config.yaml
n_layer: 13
d_model: 128
n_experts: 48
experts_per_token: 2
d_expert: 80
d_shared_expert: 64
activation: "swiglu"
moe_layers: [0, 1, 2, 3, 4, 5, 6, 7, 8, 9, 10, 11, 12]
router_score: "softmax"
normalize_top_k: false
routed_scale: 7.3
balance_loss: 0.00242
balance_bias: false
init_std_router: 0.0168
lr_router: 0.000826
n_head: 2
n_kv_head: 1
head_dim: 64
vocab_size: 8192
norm: "rmsnorm"
norm_place: "pre"
norm_eps: 1e-05
positions: "rope"
rope_base: 10000.0
rope_fraction: 0.5
qk_norm: false
attn_scale: 0.125
tie_embeddings: false
parallel_block: true
init: "uniform"
init_std_qkv: 0.0395
init_std_o: 0.0
init_std_up: 0.0395
init_std_down: 0.0
optimizer: "soap_variant"
lr: 0.00453
beta1: 0.95
beta2: 0.99
weight_decay: 0.085
lr_head: 0.00876
warmup_steps: 200
schedule: "wsd"
decay_fraction: 0.251
decay_shape: "linear"
final_lr_fraction: 0.0
batch_tokens: 65536
seq_len: 1024
doc_mask: false
train_tokens: 368800000
steps: 5628
dataset: "wikipedia_en"
Below are experts of layer 4 (counted from 0) of a mixture-of-experts language model. Rows are named gate (a neuron's input weights, with its number), up (a neuron's input weights, with its number) and show model dimensions 0-127. Each number is 500 + 40 x the weight over its row's rms, rounded and kept within 0 to 999. Numbers have three digits each.
Before each expert's rows: a language model's description of what the expert responds to. This comes from a sample of Wikipedia text that the model never trained on.

# expert 25
Pipes separating cells in sports and statistics tables, plus word-initial fragments like comm, def, ra, Fre.
gate0:507436552523474425552503516552473499463473484473522500552502500482435493453414510566589428571464510508473582481436534499540444445434554488480425500460519478498471508486520516473512544485454520574499549423437476509542491491538540456473493473533561516509565500541513462440463500527429475471526515526506498553533535492511476531461510556554478444551552546461482540466552520492449499421521
up0:494521498481510486513472480516514520543436582556473522416470480517528516539473468519548480506459436485546488549511522547491526483463430475526482457523527469472550490475417450614517469480471480505525480517533478532532443538567485463479538480496484486495418559470519435487510645485582454573536489446544462519511524472495540430541488473509525471525544513493499477441505410488462472567467

# expert 31
Mid-word pieces after a capital or lowercase T/G/W start, e.g. T'und'ra, T'urn', T'en'ant, virt'ual'.
gate0:473580495495579476451511522535488488497591485490490489471514501533500481563493389522488462450519526491526488543460516425512524477470582507526460526427536452498501497351457468499504531536512543517509563522465436552482526487492564555518496457534561492521518495538484408497436478504514517513505436524549516557476531520539521542583487515525487607506506555499490555512448444500495509484499
up0:440511542490500528512498544523459493579503523446525473544413491462394501505457466531520487492516449372442452465467560467590506500479505541489471482483487484527468501485508494504468480491457468484461510489474511515512543540517467535523470475441475538538540472513470538472458548448508544578537569538464484480544434535459581558506513517445465537461522562530461525506462553483552594482581

# expert 33
Middle digits of years in dates and taxonomic authorities such as 1910, 1847, table pipes, and words like family, daughter, friendly.
gate0:450499557523477468500499511523421447454506508505507525485465494457481512454454459571503406566458447472461558489475506483547402487432526510473445453449500476487512548498511535493420517539414534551484524409480487502547480488529531481423541462555578519558486487516502505452433480557468479521550517564543445462495494520505457509439482538504422437541523482420494487521531518495464520461482
up0:481502477516453549475483570457562483452494436485420534486446502513458408522478514496505460487539494520424552503468454476553481508576575543435471590510548466498543518375574532559492437530500520454513493525500494456462548485482551524512509528478498553502449459509456502486473613481528444446461503551493533514531465539532492515486524538483514483528499475533458485540469496508544468564569

# expert 15
First pieces of names and final year digits in sports rosters and results tables, e.g. "201'7'", "'Ch'ancel", plus prefixes like pre, non, Super.
gate0:507564572490486484584563544530524452470512521552571445448525560495529487502489511520488455499512505428537592476452521476502525506509484532545444450577506503512511508484499550489405495538475560531488543506532523552514544472507493488473481444553550579517407504546516503531478402517499495546586465451539483441580563507488464470476496493544467510541567573459481511443487490506533491492485
up0:507491517524482548448487509549480547528491532537505521604461424487532514483468523483512494462439486508528491559474523568484560577436583403502520450512503468487485479539516465474465451469459515476464479490514477472450536498481544520434608592513492489475488466504522501514439550558489609503505534569531520520517546466544533476418472469474532491559507486435542488445526480490429528541537

# expert 41
Subject pronoun It or it, articles and prepositions like in, a, spaces before numbers as in Route 152, and name pieces.
gate0:456473540545487496500518528505402486463537498527563493573496517512519488474534551532508511487485472538455483521480531465555458501410529504508493498476501451500440529422515491539466467513435528551473609475469529462539489530530505512423525399497480585559522489513557542454554518547472459481517532515522578473428540524543483496490577572492444453468564548487458427462541537481519539480493
up0:453530468513489512578505449512550532441488525543486486455470552501482526528568539509545504493556530537485456499523456511483566436455414460458491515550541548505551476541489497469487487483517498483522501502497510533426532477507430516468506526495522480497479464503454489533492473479487517522507539449529448440511501542520511643493459549505534532567560639508582543539480420584497465547469

# expert 21
Pronouns, relatives and counts that start a clause or noun phrase, such as he, who, that, nine, seven, both.
gate0:501557574459531509492516551457461492526630459470498548483437451490526457526489455513537473530446525525558523501541456536590474522473473499512495550420515539534532512461491520490442452516469551461464552449511473570550477489529532500471572449524500482568479443517516509510477530489476518538499523518454408558508499553425435467490486487502497489567533484409531438540564544529473495513453
up0:482450516500461501504529495522473512528521415528546503524425547494474453527487447453548497483523500497502529425561433510505558486524496485441544521532529527565527529508496463538483536458518483594481440476446531515503484508543470464583542524566500534405447461479540582534466491533511526517480378513457487521466454538548521548536510535455518540483599483539486541487464563436515515534564

# expert 42
Consonant-cluster word starts like cr, fl, Br, Tr, final year digits in tables, and spaces before numbers; loosely related.
gate0:512493462478491484510556481550423484511501432515538401441547534448494451429429497518587483520498474552474561521523493482494482475507459479511435472482425453473450481470491538525394470555492515546531545425509510495470491558574506529568568563517503586483494563545514486465511491455534555495589488464492416514497485503532505505494493570508536491454518450477481524497495484535527499491575
up0:482504549466463499557524537477527493535469552510469508452438491502507461518471407437584466511504552483490565525533474463439446486498537529483463489454471469478554555485443531592479481475481564523524542463473484467438492495579506447469475524543478505450500497518474469474532553472496540522499462495481453539485473542412536501431547487433513552483440477452410454517450442535454424440552

# expert 5
Word endings and suffixes inside longer words and place names, such as -ford, -ington, -borough, Honeyc-omb, Chapelc-ross, grapef-ruit.
gate0:463559461549517464449480522494466520551511488539476479478524492483476576480486474534586433522483521557552539523482406466505426558465421534546440496531483449538520552466492490523414521535436529520572497530504485476528521477519461579472420477527504481442538512540495467486480496518528475463510392515505462532516497518556535512470482409563452458463457528501479540457510464509452422541524
up0:582562518453445430434447563535494490534503522544471481502544492509517547533556454601523449540524530545477485497481571503502497508524462474470465496486485484456441512478578525534534480521488561496514476458546447517418537484508546593524497499549516447510478489479539460530477510474485540551434491480457520580499579456574474417556438497506506534459503515493514433492444519482517555571486

# expert 11
Leading dashes of list items, pipes and semicolons separating table cells, and spelled counts like "nine"; also reporting verbs such as reported, noted.
gate0:472495478486443490434511514501536518501444497479562531473468478529421540491554537503520477542497473505461532496480478489546500510589500507533503494490485520494457540476518529446424433486464614533515556489441552457523535531477479454431536484472544510495588547433579532504475491557464551417509495538562495561445452516549462560487573584524529480477535465505497501469527531588546495473535
up0:519492498487548471493515473506508588493490498559482508523472504496476412516410449471480514536547487468465521397462511565439515550500476529523481421483487551480420501564521437457479495480513455499512548615429506446510457479517576542475468510547503514511458538489575502493449511475484498446462528475438570500525576457459471485530518439487511536485540502507488585567516480508449545518447

# expert 40
Syllables right after a prefix or word start, such as not-or-ious, sub-or-bital, in-her-ited, rep-ro-ducing.
gate0:491555507600514463498589521496498528486495439494553459455493488515520424454473512464491452506463496501509485510524504515540407460458506419516506423485447498566500455470487479473517563388514505548517548503490552538423469496522507420550465511486528538490494565452589479505487503579525485420531555511500494507539541513464518447473473522528532522502481476510536484551583495476432440525441
up0:544497459488426500491481491521528536475604566445481574504484517551502526489567443558471480510489515555559423543484540519543507482478488550434467492519524562472457520522458508513500506468434502469528441556503520594486568505502495589552476501470490458490504582481540527518494482451527526497450462540484490565524519517550521525472503527606565532428514526531495439527570468452503526550536

# expert 3
Space, comma and closing-paren tokens after pipes or commas in tables and lists, often just before numbers, e.g. vote counts, "(20'1'4)".
gate0:580519558496541467526550475509496501437520496459536453530481481468491517426490502537570471617494436507473479467460519406525462491461529420503462442490552472532463501502464529465486483541426509499462576411467476520508531524466551468486477491481523502528548517502528486433464485529500491584505515434536490485459554486432451513478471553567448430548554503459525475490551514517570509433486
up0:434495455553477512502496540533486521521476547450485521370529576457454543433464485561449485491494559470498504485433443486548527452499471479493464513544541488529581519559490559486532533483500562540508456507455457493506451468548484454464484539574557493487494547434496443538446473516539468519548449585584432538526491510530503476543494438480553470484493527566543539506502469478512440506480

# expert 17
Last digits of years in birth–death ranges like 1942 and 1910, table row-end pipes, and first pieces of words like w-elfare, f-olios.
gate0:543513524468472460566528539508466497494546507497557434438532534419412517485492481486515428524503431486522479484440528487525468508478529494448449480497501418535499497439486518519437500542460530481488516449549474474577570531494580506448508496514571501554460473510414505432423460558505494512506516510443575563487509509515460485506558485557495443479559491459506521543580501476464456415485
up0:516585538458473510510580435481555506506535557556475407549496487480513561499586493507463529521499562490542491527504518490502526485489520542428496522483553551492533576506522485373538469451491524487537542544498461507481457437460485496469487522530511550457447516494530578494490507515513512572530513473501489554455450515498400533503546490538562510463508480536547513555444470415532533481579

# expert 43
Second pieces of words starting with H, W, L or Sh, e.g. "H'ow'", "H'ate'", "Sh'ort'", plus -ing endings and wings.
gate0:547493424486527514551600504464529493482524497506541525488457537440459559510507460474511495534453440556448500435536461491499458428507469494503470486500529513532474464486484550499459462481460437501472556521545510518589532602552463453490464421517460523528588486485475435489521446539428474519503573502491480497547545475429486492460490421499484521528543426524536440517536525489452536429533
up0:504413505512437498470459485513499544472507499502446497534517477432466467449473478462533525538484450465524480416548449452467464463579485516504495418548519516432591484489550510587540555530507605575490493486523475483498531527531463528484532543490483489540522474481480465478485502477474496505516436430497511533465489475536536491524475412486500571465536499470449391418494502474432567487530

# expert 29
Pipes and dashes between cells in prize, roster and vocabulary tables, plus words like United, Southern, other, and stems like res.
gate0:473438519517498450464534551558444472432510497532542533503482491516438518472448518533552448552485435494488599489456497478587443448407510485478444509451527483488486508457534508475463450505415528572501554449494462545555551507539496462500572498535562564494462490522480542444448563520466483531510535462564477523481483454499479466470524560548467488502567474408471548490545530500476488492497
up0:541470522437527502484509564507484479496459528403571467537475453560503562493503473459533529506449497548555514533416473517538426496456521552543497539562430541529548454425499453461496485467487603553521528512517515515518475460437483447469520490510477535460461507522525517493559553482487478485515526447521537564516468440455552483534392475517499498459502562512482447428484432538509488497562